Weights of a small mixture-of-experts language model, trained from scratch on English Wikipedia: 409M tokens.
Below are experts of layer 10 (counted from 0) of a mixture-of-experts language model. Rows are named router (the router's row for the expert), up (a neuron's input weights, with its number) and show model dimensions 512-639. Each number is 500 + 40 x the weight over its row's rms, rounded and kept within 0 to 999. Numbers have three digits each.
After each expert's rows: "mostly gets" lists some tokens that are sent to it at least half of the time. This comes from a sample of Wikipedia text that the model never trained on.

# expert 24
router:469467533531541475444530532508549482572512455464516494503489561456503535439501534466479515557501498477481451487433484462448510427443532439481468457474415546456495523514486465486385469432498496552534515471559512544479522442502520523458525504525520473486444483527589392585469567508455461545491497512540507522546442451450545495489537456498422475528461512524520552552536467486541489490480
up0:490436530551498481533470553476551453500495451553503544483449537537481536504546472431542516498454498530479438542418500568487480561497479503557512475496512480426512575522466525469551489462510428417530505524459577504486497457458534473570538524416497455525475409484501571494409505515558466532477485529497434531427481479487548483438485474497552490486475571446468550505436504497518544477551
up1:536494447509481469471423574539437520520465493546550493474428445474545440528462499521493521499510487454392495595501513456439400486547508494557507472528461481478492519500505460527486554440509533536469511574514535499529530528500528471490526481463462547434484570461462468523410497408481505514469473495468426428462469534414550405513499400550458522520531536452499570503518515469528505425565
up2:498490520545525524538528492497501462532565509554462508471477608472474533498461460441478552550459546473503522532535542569418534534511525472435482497472513525497530470528442531530484550496466506553459537527627516528511445523498483496479524541524501450500506526556520474546484514475509473524478611506458552514407486504496516420522579540479503514514539547491514426495513425501537503545551
up3:536524610469540499513448484474515491464494517468465535510455525541479491555503515519497512556489489525510461535507588388509471442497537496485484411500475474494506465483501510531434491536529560518533547570535428443449450454553524585580513570487445507470510466518456536554504443531494518489551453439456498485498410481518474508461455483495519527524520502570492487502529527476441523454532
up4:535455472562523527551584453525473524501491459563578458483472480509526488560431544449503476507451468395546465519467408486529561478448567462540465563472456490519525454560477494451471511457447480444522508445487465480436460557518480492509508494436469529556478423537525491484526561499508523459621459409557473494513411521549472510486463434511516518504476515428525549575532545346550502490471
up5:524511506540522504530515490500381529432488520534525533554522514533465499581539554421508504470511531549491469489488464477454511489506454471488505549498562530536476528463476460484526502474471507426472550522523426466433461456470532504460510483469541529498488520484461462457494433571552477510515540501518455459464505520519428474484522504558486416547539525510544449552561547533574454463512
up6:430505484456509483386504561552484510510528485545500546522444403495501536541469500546462560488439425534495575528492491503496486418502470476519556417563462496573601477505493442478508481504524529436524550516502501501474461509497531502474458532573527441453487541463559505495492518533537524461465520428504521484524554452475530490421441487467587533521438499476453512532454497492567465566427
mostly gets: " Li", " Fa", "hi", "Be", "ali", " Na"

# expert 18
router:520592510452506456511609553433506463573521501525436574466520490502482557457551475475479485563501503535538512569505492458451458510498534513498535457543532430574573547457513511475531465480505484481483550466524458487505531459510527492543510573485503453497525489467548502484503542489497437475558460478496521476490503523486498504522482401475497501546580448494526538518448500487513494503514
up0:458494545483479530502443502489467470538536409504536510516494391494562490444562512507459427454438585457515468459549487562525501463466536473440481554559511480555469512453507471458532538432502518512521538519536494522551477485431464512478502511436546457519476545517543494547500393441510470481528475549485484541441524473534541445511513498544574491488474505525519476447509497522520539511491
up1:569489451527503476474485537488529488605577445469456483436468502520545460433510499502427538521438540517539521517500403511474462459522428450484543502467520488453477504461456555478479485651477424432530457407479453513469590415480452568475511519478443480566459474555462517481474522518589596479451505569460532489518469565531491559512518562525472524470477514567491494452459542474509479583483
up2:506555540480526442513512458467474457506545498489508503474558488499522532593445544445496539503418499516455520466581388549527421485479489483465547510517442462563449442536477490394569438477537459450504544526515497578489589546507530548522488483482471486510532508542530522551576499487484456491542476552507503492470477491488471479520499520525430517489498541509525572491515518524422520567504
up3:465511510550526491565515560500563435581460464525507508470557580452465525431553457495467502440454533534504491453435488498545401483530484523520467493452554507473396490473450541543540357457469523550439506522548435438493533515542534517540490504502523451586535456577552466572469525488461524468560483471504565559532534519558543566515515559489574457513507549471540476576475506481529549518533
up4:439512500494534478462454436499504509565502468517531489447456431395481534461519528526495542494548517533562488429547447564473516463542495516494540523439597519493437465408566547468446579536489489496539485541422515501515518538523509455497424459484550460502480468499502566509562462560539527490454536469504527426541502519493464519519480542454487533471442482501482563562455509471460567581564
up5:471456522538541442518542505474521541570520545491529570529474505442473526466492519540506475462470514517427515469541528464577536539390522501440472517486482480428538464428399445508549489533467537541511457501528578503446522537550501558469504569526554494503553565511428455465437479527520457463522562502460494423486464519468527501460523506477576512439574537470531506492446545464515460528498
up6:501462540479448519560534527549506511520530514452503513441451469505521510483571477501514487585463526567509500509462480543435560572457555524504469476481576491489489564488565486522475514412454510464516455485487450544539529499507537463472437516482440495479492558605518483488428511579493556492500518453524469465484398460510461482526412507488466491522523504486459444493538520503465453549536
mostly gets: "'", " album", "’", " song", " market", " Label"

# expert 61
router:486482438485506505516569541459465484509526449494509536528425510456571481488451481520493498547502561509463504550506548532519505560435530466443510607578468445470558505448541548490453454492494467551462501427564468497488494472530530500453523538516470444521438498472511546553491498541527460529532503525538454496500480521509520495525539512525462520516528462424494424461542527430432590536503
up0:482451543501534567512560457441491585557572462510516546505470479521503515440539508591519471492473615588482547511575485526481500387458500493527464538504582540508504514598492545475504543513516482529544513506503573547525452498494523510438512506531450463466550529539452476477498515501506515504486475499524564436513417536504483556526454557481586452471467417440477513565496488498541460581547
up1:498591537538514549446535527491505455540432524537551433506528490483527571577506514523523565545464536495493487516496453490532461473495464591561507465559483495536464531479490502492513535468448551458538381445373450412475497497541453518483510537543455436442472558446491485432435516571484517466528479461551422474513448469496499500516458502502612467456454524467498508516523534549420515555493
up2:434430516433509481513500516481533476552463470492522524498525536528561609522547518513478464475409511501586543508438416530454490509534516495480450515549506485508472563514544458505468542550507469480516515492474488463502445460477499555525503510513519491476502471461516485499519526492528575499518466525478450462536460407443483508566543496501524575403464536496577519472506396541478519397458
up3:533500539565538521537509510433454587530467480503500488501494466518557505501509505416558531489540501482507569524475520517481518489592468470452538488490435555554484461563518509438523506506457542471504457509538461505518540506485508502547504466507458395488558460558447563482475463501491486465477527520365506453516509588430531543575557504595531505454444523552514510497470469494487507473430
up4:453411474516562446478475503497464537412548502509477605549522538431558524481442446472490507521488450483465482454467462442524536531484504512504525525522539530533427585469534521512529518479530513559479485459476501578522479519556566494510509523562547475562533551453499473513426497544533509509496457542491456513480505481534479527532511560499498500464517522436448539502512567404513569541546
up5:482492505467449482525588598496465530480535478474466476489430540487483463540416470506502570477517506536507494522532524494531485496500491421580527484539503566501522509539504505496475468529466510556472493528491474463517459580504569583443525551456549454454530559531455488504525481522486519464538437479552471541542441510579531473509509565501438434525475429456458511503499497474462544519521
up6:476534480487535423470431462461522499525536431570476452555516521464546535501510473500493480461554434455536560503528476545528540538476499469467554501624491522474526465512502498467423477442442514475550510519489414456452582495486460458527437509460413542519512527476440488531428460532482502469458531555432520521547398588506541521512514515559511540508437553457486527514503418492557511544430
mostly gets: " family", " government", "ation", " school", " football", " law"

# expert 33
router:430540478526544511503496500459528444541533491443440503423548492527515508495561423471489454451485549550521429519391465503524529527514548475538438502513517445532525488514435483498413527463518520467486525526562484557563470535513474538512450504499514505459454523434566524563528483498539487555499531513505539470557540498470579462497478498554472475491541509460527455498559483486508500420529
up0:425458492547474443486474568394505475557484475490592476467465574542513535482444442516495458494472514582442478503499516494457471547508544487443485480477529504527489470490465541570486468557468433525507472505493524455624534428471545499461509457463509476549474511462511544477510470522552444494511496449529451468539409557510613533529501484583476514417500547549488511463453463520538552474513
up1:474463536471510438510520508434490448515452521522479484511563533556508489426475560521468570500559531485495437505475514388511525521515466529469540452552545514453529477507502556479584548497470477463510523511532551436549452540435452547513474553533516523546466521433491506480485525474461429452479477571460516513505517461442451531511480446470526466473506552470593487498472474483495556537524
up2:473459508564531481443483467606468483441484477534517524487568460511562466510443538459405462434470428522495499519463475538475473492463505475550460427453521552462527551470494576493496515519479534477516407561424514548452570459573472442511487584544489494482544499518391525506461482500589451443451498516555521492539491562446460470463477435465478539472436541566554541484522491450481456456565
up3:506465535579523463451479535464448525421529424510598617452476545544585488518569411505523431464507512548494550490367460495490518503534439523510505581382470509463514415464542476540514582501579535509530460508451461439442519463532501495557527527496558496540497508510490426534458505489520499484444494528491448530464452480568533520526528497489518467455476419522488491590534486510514495511528
up4:550509547552478487507468497500516505501489550449452494444561479523556552478534492432536497475562556540529528473457476487514476445528471486509489452499460531539600581477383459460526475525416533496454538468527569504522487514507506546559509521570518474556496482438486444562534513518543459442575518533538541530535502529476499451543535443526444459544510517526441460536575498495528526453541
up5:531532455487496527506467453521465478487576562427486416515497417502553502480535487462485492464497526513527519540484533519493509502595544505540495435503460474430463514484527574507481619442509458509516551580455489508473487554549423483507488427529538475560440536554462489499537548485446457560548488509485485475551489491561504516613478453581577549432563491482451483476464438431486431500537
up6:510598413456495504579538488508463451492479489515522529517441513459515577458508491483576461589479491507469412452500483486436494473422541570481498476531503511464492487472526458481458497439517429487485502519528472454433503565558491460527551520454441515459478481467573550532546555460452490514527494423475547475517477482467539526485487517513468470519555489468466545583562491537490514445453
mostly gets: " Japan", " ru", " Ru", " gra", " about", " find"

# expert 6
router:499466452553578524502518500469530542468495506525483482500438532508523533470563518455567530546492478524494512524472476527536507487442484545405527541509403448483548486471514593492528532502491575476499533464535460467491479480531486523509503477485570517538488571524485470524522522465466443635550478547495437514493468495545499505504518456545429576513573483539454514515458546412521509501471
up0:543461479530495490514505602564466515493482516502528437464544453581445590494501516564482565537527508476460496547503506493472521506451443451507547519562540479389597493536476453581517432542537480577546499513596579434499513505451545434532479523552527480485478536444513545470492452503549528506527516522454474484552470503441556432471495461515573528441486566560470470489561472466474534452447
up1:446574503525523458531496441525506443542539547462478508524548522484466478461521491522432471505405461440454483518527486515551451423454464532547441575437515555453427532558538560523495447555446483525533514544486508508464528456455562505454517498481554511543431496441580537462557468541561513482516519477524557529487464513443480528457547547485530479545485444482472487504547560485499514433483
up2:473479532513513512552506462533517523489489496444372527504425369496508514472579488493474501371472499509486461531500552498518472470537568546565480520455546486523559518544526554503503481512548511491499494515505525451533511487464499551500579540446481580498459579442502489480560475504440557559510529493452592456586474525486506434492463490503497436499480533535478482466483547509488463548592
up3:474524474466471501523526515468545459490561492491509488541524469463537531512458509566516451476492555576546585588431535576511374550519579481532556555529441510488524441513474469527532491508502454538508560612516449551516436461448500485499535507493477478486468485502497539505459536514506483547489465558483478591442523382518493499486563554433462520425491528539442550497483540497455517515478
up4:532472527488451477550557557441532518524563527509590497458565453523542563455498586553497439495597429507495456500498553484454459522528450416476459435588486577421504475497545446575495497455422589477496468524480529506546493478542567547443484505568499538437490520496494559517477454470523529532482487489541497435411525459510573552472511458511502569426518496515492409484497458443565436535558
up5:532480503548517487523468497506540429486510526521503506522488506547504559479560494542507522473479530499542540547495543466522543534437525473502509568552501531491479461535426487499478519511436537501533603499413500471429474455454508558475509509470494481517501454428478437506581560503541471518595451571441498494468451490508508493500540438550570499484553539526519456491499485490544560467476
up6:502518529612512452501454542502508469523569457515572505505522477503515467414539522514508518490506508524481488533463519464458507462490518471475548496495548500517544506564494407529500522508478560492470519471511512509446556490507487560438497409477512542535491484525451460490551573457423561442482570454495521486556429455546532454607511437498434578488457462432541532552528544535500516424481
mostly gets: " an", " res", " Co", " Ad", " comp", " Col"

# expert 14
router:501455444441526508498516571475516471490540451495497523532418487507555558452530506563481532495509519547394531527495458471495441555489486484384533557442484477542538564470499573458482484498444509514434540468514495574518467495504467474480445503469566481478448534445563531543526515559523423506536439497520510446493489445531551465535494466529450492513450461404510407458630491506532476484528
up0:548474536478504441499469470528498465504585549467538546524560476523460531525540541551527495570461605495501464512515525511538482478447516494477552472439568480560499569551469481500592541433523443604464458462519495538395491473535529442477461444539578489497453438553573507532469517513474534489558517446501495418496458441560516406523536451489483518509520496506504440506564493568498467518452
up1:496500533536492455516555498542481475487533472557522486505492555549496494543565494504452422439555478445495450527489500537413512513466470483438525450481483504521467529530484570498482501535518561478485538459458408530474533530487561478524544507479448481467468490503492493496423532538457465513528464477451647455508485523491525489514465507553447514497551535513512477460439500487524573552445
up2:568533560446477474542494473485469543482485545489514518453527462485590503471469498539522523447544530477503504506442488513556483481524507431525514496611453585564629559422523501542500514483521534454512599465516538516539562491543523550543500512575458489511641543453474577520508529420501435494514507535429484514501592416477439466449566490500548505453465510495533483530471508590472511488541
up3:504485480525522580503474487525519514480432545419481522454460509394513527481425414465485509478496554488549442489570481405486579452491428481515566504488451538545512558538426551442456504551478470457488510467503419453475510566476519568562540546439495496556467574431506518491515504382482461507545478440488464483574563509446524386518483484557555503482526534482534497505435609473578516506504
up4:577492585484499478516466575413545528506522485513544439536503517443485555509520552550496500502509510552497481502481495545476487550513531450497470506482557572463526465487514496522475419467494514548544443514496475475550536490566535520519503457476557441499501501563464458544540504489562491508501503492499532455499492537458502438486536472478542498514515515542537507538480493529553559536474
up5:489451482506517497486498497492491602492448572503465543539562480540511544491468470462411500453488434500429516528477598491458513385523576495512473560545464517441481530456507486448553594485534528533515535547449534516535454487440466482503446509475470523495523445434474460560525447516416520482549450518443538450510482590443546512490539554497479493505489565395506535505451521461498448485503
up6:474504512473514517433504441483497523495491466399482454530490561584492548574517494482516473474450493515423454478494459430501423522524553527442523563535469536483501484437473408448443496537502449473539498536500464449493477487543492485478502463504524548523478449443457497500582551536496531439516458490507474441514479496564582508501510486465565484556428473443494457543554530469508559569497
mostly gets: " University", " October", " States", " November", " February", " City"

# expert 9
router:497473440502523532488524448431497534404496521517501551508492428536505548513502460538436483610577554540477513529530440557514441489541515559535486462546493487467500512466524522477474465516539501500519542525490463518518511462435539427530452522532484590529491477457522478458509524549477480530486502590413447527458550476561533441438492485479476510496431543502549508488481540482534472456463
up0:469550512520453512466539548572529511425454562545492525544543479510568489516495496528508479459469541503456453526560557563480451558478531484479422426522498538530462430575484546503486501458439531510435514431561446546539510459442464545478459512516516485516513495538499475562558520508478460561531450510560530535544465447489483470505447405488498487475487479448558498541451525498480495514509
up1:519395537547418480566560539500558518557537479519545484576482488532464533490497517444514518518432491475573490586443524509515507469480527446555503539472500555486560560443418531451490503579535608517574519471531483531471483524495509495471492520491492587458456458523493449457518497542542557498492469543508529527490560512530492486496486456510548519486494411459507521484432583457515483465507
up2:387513468506539428531511497497419515466451495521497487478477512535534452510469515523548497499480452591478504509492505466426479491446467592506469545542450544500491535521475602548502459610503507469502480503469453502544504559533487502478404537521522415550438474539476525498449511494459453534472494493441474446507511501399562507485466514509518540429464506460488479495569525516546477498500
up3:488537526535518470495496522475475518481467453517535525460472451482573545553443519491444525512436446467435464457494495493517518472474531462540503499448544565489426418539480511523482531553522470480456469491531533542470542514501491490456634550509513475541513477498501477554504490547447532431532472453497419485465551506548517531521599467480513495519543512513554478553502551481524515509507
up4:484386483535453532553468485405519501491443470517504512548550484500491475455566483508539488577494538447512530566400503478425465439500491539484460478534561480539443540442474494507435528467443557479579513549523477495441520510487494521494436527522466527506513470546492507474497542442488462562536542480517512450449517470486552500464540438491516498565502554441463506491520492538482515530509
up5:548448456497551579475461517466479451582482456479568509508504495497459475485439531528484548542448525492534516433490544552537478508477527601506514479458552496517487465485512563484423483567495448552492520506576507480541468494459455519614446463533524487515477456510540461520505479499532555498471505477547509509431564455580509540538551498530442540500501475498513539564494526518483523522496
up6:457484470531550451484554493494450515490504434472427452502462542443456456557503567538477502544448461528525464537504540518454486550521522498494479509521490502445537501505508443481528475528546532410480488503488461477496512476470481481591532449517515508489448514510500556481546447594461512469475503498546545485482487526510453449459538519503509450474510487540526465542468474522515554434591
mostly gets: "ti", " un", " inter", "mi", " co", "-"

# expert 12
router:441447463509511449432482484423576547491517531493463562458518460402527522496490575551476550515493498546475440545515538476509517521492469534485562542524498473505546506480504479514514526492391513440499505437516415535465580483474530503540500540524537491555494513486544484424521518497495478504539521509576467471501557495517571430447494496567481454489551445456537572511456536476491470470496
up0:485557489477529511562539448441545523538445473494479496393564490428514511515549593551403441476417524522553511473475557544544510499534567426493491488539453506488483512528522486475481514566495471502475417492527466486525513524444537566526533601452506495497570582529444485492460456553470496513506497534534470514491459451458537519463516552524445525531588467476546500423454521504530491534467
up1:488462528569459479475550538435482515511465436531466496503470479527538451435551457517571476525538537511493429485538492519498505513486566505501524433515557537494491513497537471571511510509531563594523526532578458425491494500475455506534493544451524539507539560452501422513462489512519537485511476443511495463525468482499572503507479450468499493466548532510505464509482481494481455482484
up2:461525465455534499538532520487417526441555475482534501544531400474491431478469588479543487441556503500538532539488552481484534506467505509508510479474457515500490519544495463470474499512486525500551506480470504529498535571533507496491509447468461516458535394530540485524454505525435451459562521517452491449481488483446566412475445471490487535474489536494529429493445512557477505494498
up3:507510575524552506448480539482505482513495499538471457515507454512563500546437521499510541453536440500430530519515505476547638462521497486465498504519496482517489545501555514521466526500484501535464518508510468469540434520550460415513475472484538494582487548473529547456449448492493482468454489485488572511524514458515435512487486537524479498479521496554468470511496496492524501583481
up4:512482573446503533486498578498472514525502442531493445466476513411476419521508433560477536465518517518559508475530495550564472507496549501576505469520464525558492463494476491500490478490494486516533539545527456515562506549488468451490514496522490471437546462502581416485441524488535481432500458490488454461541501442540494511494528474460533490493487519524547528521508467530500389519445
up5:531467505481539443568367518487462501447438444495456532523530462397547460484495478532550571455508501515475459519468521526463483463502550574475472552497570506514585475551508533494459525527433452532488517543466558491535495532473505557428432460571583459533518512533520502643519455491453533509481563493503474466499532530466573541491506483515472464474523519437448553555455519469457451499486
up6:453485530554530454521479456472539560565551500528551506489460515536559535522512454507517508468521421607536453492566548575466504488384487464481522529426597570556502516571498520438459489511481524473484408562513483491473494500461486463497516523524474515493512478533512496483570530508531567511463529513559489497545492475533526504501566493518522485497479480557543496451507501481489465559524
mostly gets: "r", "ni", "ar", "ir", "phi", "See"

# expert 41
router:506449453482573446444460510534492466446578518557452520507497520517519560506545478497427524487487549520537523486439442545509475501542514563469525542466500491466524479498543487565500505455434476575446542504528495499523453455504501522447541485441585480592545472540511438500395541501401448436499418437514496493455478478532497487511503543503512517470552502452486497492535473464530468457510
up0:474528480579466462510473517484512481493484537443485445488503492496531470565542523477559512533521550474591500494574509441495514449525450515503562493497490524555499459580465577506460440527494521517517501489471489556550460492465588472428501494480499415524457516461501431510495524483550537483492531555481517349449534571547496534453489583381479507512505541528492549447533525507525478494562
up1:492461474501550480454462550431506478576491455590508531477560491503566525476514503483471491457488408567496472489488497481525473510532476447514492500526529452479477529471551432486552532497551505497484511509584562470459516473496547597531426500558546508540442515411441567428473481531555483503513483529518521530480497449521469540494515494501519582496546545526560503525451455503434496530550
up2:458504521439518441506501461428452555505513495382474461479496487520503508484524495476512496449518530503515514489456541465469451568477516616578464527536521520523499565503481568455544570558543530562480544500486522505464548472497452532485556523483540517474463493534482494503430519427504486478522558585543530529505492465470611467495494443464511555520583478570483470473483505476525503439481
up3:509521502506520546543427518549509480504473438509479539481568451459500530507465488494504456478469511488436493453516488497523505483535512451422466442488495527442493521497536440514496517527504507396504552465478464564570522553491551600483533500549511502564496442485528488514437586516511501523527521482450486492547488459509507457482509510504526491579471535541557480467496554528435473561499
up4:464420552549485468573490464502468493484484528507440515468598577506505495465495463464488512574493566493464500582488564486418479508533479507504507471449480460451455481459467491533523445563438516492482482476448459510486510538444519513576473561485502534436523522460458431492505464542526529449514534505614565492477516473512482518542468535495526542419470554511516494454462531537592487520493
up5:481522493502475496530576469494499523494454558469498464505517472471541496580422514477449486475534431448480498484469476542497399525534523547522489500459440550482430517450409499440552474537433480530458496504558496458467521512520486499475580558483508486561539554425460529499473579560506606487470436481460525489467505523512532511571583543470490512497519512476475543485501551454524528541493
up6:476501516540503554536483498476492517392533483535533495491553426606504532463473430486544519484483540486503523515526488508476441496523465491492464528474543581501470555588550470510424519529510482543501518484556478530472375506450504521496398493504428453520510551483515552443512524472511491508491523443465587506544517502570534574457544495534507533485467497478461573473491537525479471530599
mostly gets: " rec", " Mar", " Gu", " Am", " February", " El"

# expert 51
router:553480421491565500478509467539503550473498460539560472571505453525597554382473548501529512515506526457456466500479481456501389466412500463476516448565511526506463539534454484444520422460505479505518468470411448519513470522493503541495495565517530440404500495529503437510414528469503418497480478507445564500481424487411554500437496534511414533493543395472535490497523483519481463514469
up0:548508476445514541528453559485548456539511427507470526571543417511536490445488449512493583504570455511504494494552522476647527492455442499529477509503578547477415488489466474473453493474556446501471507499540501453501510529517521473546558481508449507422495592466445456512455549511489502520479464554478461527475497480535497468552484540562480551508500502459569584484491475423463574539555
up1:489474472631533483496479528513419482425537467407455445450568506518516495485462450486568512591496536510508483478545452465481518485441469537523494494470489556537480492518506488518456505445582435511464484423522460502448460552453487537559599522444489485591501545485519456448530504484481480446453440500497461539460452450504576544509486537541533466544525505452568459458469513476487452453441
up2:459506514504536521508506504550532518494458436443536526553573481447516535520430465528532516522522551528476413532550475471531506528508524418504447434443489499524519454516508505542497516524468497528481525545510466505505516403478450526524497520537527467466504451459530522512398509392572441514501488481452558532554426468519519470488479498428518471471529465504507509512623455471504484557522
up3:463476558524534499533474449478501444465522482499510457526426525519503488535495469538479462511509409508489541571519478506455505565488526437547540432495523501483517495505509532443487515524515489488533455542441461533600443495561507483477485486505537545467478495515544489516462425452444515484485543510519498522457475465514504543506461452495459558450520467534488506535515533516486519559506
up4:543560475437509502514484479486437523470505469466489495461494446506569519496551465493488473560473512512524462494528517516446486533498526535469435486472466553469505507470560433488553470433488537486412505558503541505497494501562511495411521538529389423549412460445431589443577644513552509593568487561486480587463475492543484484502508468550553473569516489518568547516508458516513573470545
up5:521477424540523509540537535566499495440491492517464468564475520506569392471463486430497459507479521497579533564496464519519493472530486563475432459553521546538480563483568453527525489493526473525494450491477475451513525510463453541548444542446501508506420500448524526495502529506558513581556490482477484460551481551528458517510454518486482478439517452454491506514514487580470415503514
up6:445516497512511460549550434525450530467522501474559491527485493525539472435513499579565472565559492458491498517446468529539493461474508488505454475483487450477511545549499548541491408508462530415506524503449469519534554465506458468465501514523534517471451456487477443515432498516459512588465510521446535473473539407476553523444428500522581503617504500471489485515496495459561500512492
mostly gets: " Lu", " We", " Fe", "Se", " we", " Se"

# expert 2
router:561454472586557524466526534517407455493484551492516542606509551558559518512442496496524498563446555555465436499499507442540416480485572443522498496503529563508494531478459502443546501461463541600530478487526464555525502474513543510453487519528472529409471481518567512492496561551510435575506479502448532483494492450515494475434549462444466489478552475580514489448531491511499451504515
up0:505565511530543513450476494510471440568464495470432523522485479468545582552556551495475559474492414500471500437540484465543548495457489547523470492486508522550442452506529526565467483480394475517488491512508476527551486526517501579569518519377491493449447523496517507528480464464551526506562465475512519536494508471509488518429534459519491594542517509526510507522522462518538486551500
up1:424480546542503450465509483499586500417531569521523502465530461529582467497572489514601507466452454495480497502543469485505421465467518566490470497466503561509456519462457475536523470506515468541493501494519550546405546528492524485569514522544455471486557549427535521505491484545519507553505471424434521512553486475562491496473575457505463471500472483440475578470538520524494476477539
up2:523496503456484497474496544485511448526511495501521588550491502530506466504503558489522463484423480455511459512523494529480441487593506471555479455534437569485583502512451534538417532462417502489436439493473462516475481495483524456530496496500526535502528474472497468481537507460523436508499495557498524481439514494542468558474575422407543540579517487526465503458471474476530475510503
up3:506434519471528557479480514438499516535544500445497533562465490487518498486449456435476524408431506523499490584575504497517472410528530439533481503488467560506483511543446448512484463454515483506444490535525511462544473419547561548401549494585478444517467504511507553482473514518454504482517478476524556527546428508527499488430538534472483458481528459504580565496506499508470487533564
up4:476484487486524493523569484497518486518499505479495538521541475460490479462469431494510439545502515482512498559501486555566544541562537509524526471431500524456541503547555433477520524435544448495420521524551470480492474504490473477476519518474504595496429516508501465540489573545435459525419454474580517548467532513446520560512480502456496517516497492473506558571464617492554560554501
up5:487460494416500492495485555471448551444551490509515418450602462532518518463535456501518452510491555464507495489488492493435519612457501501444568565425595481445536441494424524520475492540497523466466437558521447443459443472421524481483507517503530515508473452492473538541482543533534475578395509439538527497513541502529558506444480496492509483491526477519523438495420493479512522451449
up6:552525430506528516527482526534525520430573489461514446571481486587490466434551546486456538507520420510532567516543474514543503516501521520533525491535591485509471476423415561467530494560492492454438511518543557522556492539477511505491453522522523466476525467489516459501465504502501549475568440408466491558511443472545507500537463512528544492502539502512528507473472514471556549416469
mostly gets: " do", " Cha", " did", " Wa", " so", " du"

# expert 4
router:531462425484521503525541430502474523521504555514485482520555500469528548539476497506529522557507546542502477508447480479450442499469533469422464491494484550462486511485485550535486474459439466463521524482588495531515511537455522460540430516447536524425468486486542442536543537482471454541545410429456530507547461496517572536445492542518469478469498453544493434542492484441534503496492
up0:472521476561444384528575498525488493509455523435455549448495447447551504513476534488501478497567485514491485492477505547482556474547463468518532448544495553525506517600559510452510490560520489411498505507503524454426481483454525418498479508469554480486518432467456502491570525473453521535499557490595488468451488503509498458463504466481534540608551560448491496527472448489486462448508
up1:484531498465524548549517479564487504497468469503491501499477483467513471545566431503477506538488536501489549525443509471473493516556483540494463534549579381464528531528517553476403534492494529531542527476466453457553509482454538525509600478552498485452508428498392509549433406501424528525530554406512433585484552498534456517442466494490480540486515484487517499493459515581536500415554
up2:516552505527534461420487497515473499542457567472493458481476551520504520495529554521518461459507539505590506531408501524491494526485500504531446438540448511492493530533470499498500516468453513493386479491526552563610465454477453480505535488490497534458553466516511489508521472507552459457513475498534543453487460468439522433457535494485520487496489539466457412500534546438473504468481
up3:474435485498512514516448524438493551474457483491515465521435471488554480479554441503537555509470490491538544536535474491538479488523556533562511514520508517458521480527494467507486533433452520457554550501497493515477442461444496506489423478488452511561489504503517505469388523470475523552491444509533552485506556537568481506544501459563502501512598582580552424590556481533458517480540
up4:520507484528444469585522583477481473484506507534490454501583512469470500574494518504564461559448455575566390611601450514483496464525480541466486475494533491513468529427474502473498470501449522449490540445505472519544549494541532473457532519484489500518506472497545490513557486448502480467461541498492491461466486466571447538500457431528500474502510461526545511564444479592537483535506
up5:522511533536517458495475476514481511441582550426526471548445471563522461501516495497468528481510448478560476526471584449596437486440506446519494515501482587491487492521511461521392529506529511471503432577516454510495541445472508513514507487607582501489513525521533464499528560468548511497525535538486485532496546557505525489588510517524443418526471476502513539442538399503533466497487
up6:517547512486533541522510543517428532484507458483485479460477471514528495501491490484493470523439486490558532436487518589455541427495561545598418503505540456547443471505458473474547588478499511461465521536464532494506498486548460486515501495513459493514486503473502506503475510511492458480507520564526474464468506486492484534505530494532542514539498518519428602551500514523480410474600
mostly gets: " is", " was", " he", " be", " but", " He"

# expert 59
router:523559543532526538554515479512464488514418496512523500453490543488467441549444465536533515535457551486492435511503512420570528554460487469495507549500472550390470491456439465423532406458521519512477475513515476537493550559444504460513561515486523564421423537493452512534540445599487482464545486445500545412544529530515542492522544423507459509500490479470539555449579476473437444469598
up0:518537524472468478553593519565518495472554471458497563443506416508571526495532478484504547456507525478508444510576525483488567446526591498535472479480577530470454467433515489533510567550523430507362490515481550577533495512594452475541446419540486546527460528458603452548484467490500524519331478410408555513504508474493524527484461456519447548594482485561515504479496543488503476418446
up1:485534502549567494527533438481531450514499517532518397511518502513525471471539468520495482544545448521493449525509435476489491560505520505495512436587543504510458529508476427430485554523520488483428473515566494531510469508534550419501491490547428482492497464564533570503476514470507480463535516493397513492533558457489463563480559469451482443505519447500485514431478517483540514509469
up2:523547515484536492495473495518437490440510440484525542470513413505516437560496554492513483497517492495513543543454455521450553480484518466516434479500452518461494559540508522471504563510503439457481576510539443520392550572513539503550468465480503437491501576491531470508453524529445440460581465492426493503433566531439481460484510495475570507545484503495561384442564507458469523521533
up3:558546474505501454487508485480499507456475568535515544463506480472563548535578538471540487483583499478455543538566546474551557524534500557490498447514510502555524491542572506538498549513452482514517535467510498508441549447491521509502511546468548533522486476494527455618421541539587489457412497520522475527509469492497498454517467428460479553480433450510604422574516439554478507515508
up4:423520467521523430484541493495524582500562518508589551505477536500426546495418460506506464520557412487545537502518458538491471426598494513453469452484442507492519539466549507525539494492616451588496565522504502574514560567496522541507514490505502474527545524499425432521537511546521478450480456443484436504492451480551493545503539539555466535436471507485506576507422518537563470515508
up5:474468541434534530546492416487521497492508499590614506589613509434537502505430488438510530502424524493565463531476504583448485512417531415532535519460463559472482430565524504453535503515440626454539464506547515461456487497480518533510499505484482511554529487555546546559467517407435461501481404579503515466504521492502518424432449575499470423425568515446507510502459504503565523514504
up6:571576455468498511494556428584499496459448567522518465392521519514530528425501498494441455449439411469459463519445536461527470489484502512523535500523529489568500498455528551464499573515502558512470469525495527555421506467492467444453512496512483525459476499527551513510497594527494484525481490440440487462472467523552502552517578469426425465604481514532535538523424466469472508552491
mostly gets: " River", " people", " Mc", " Thomas", " Smith", " Mark"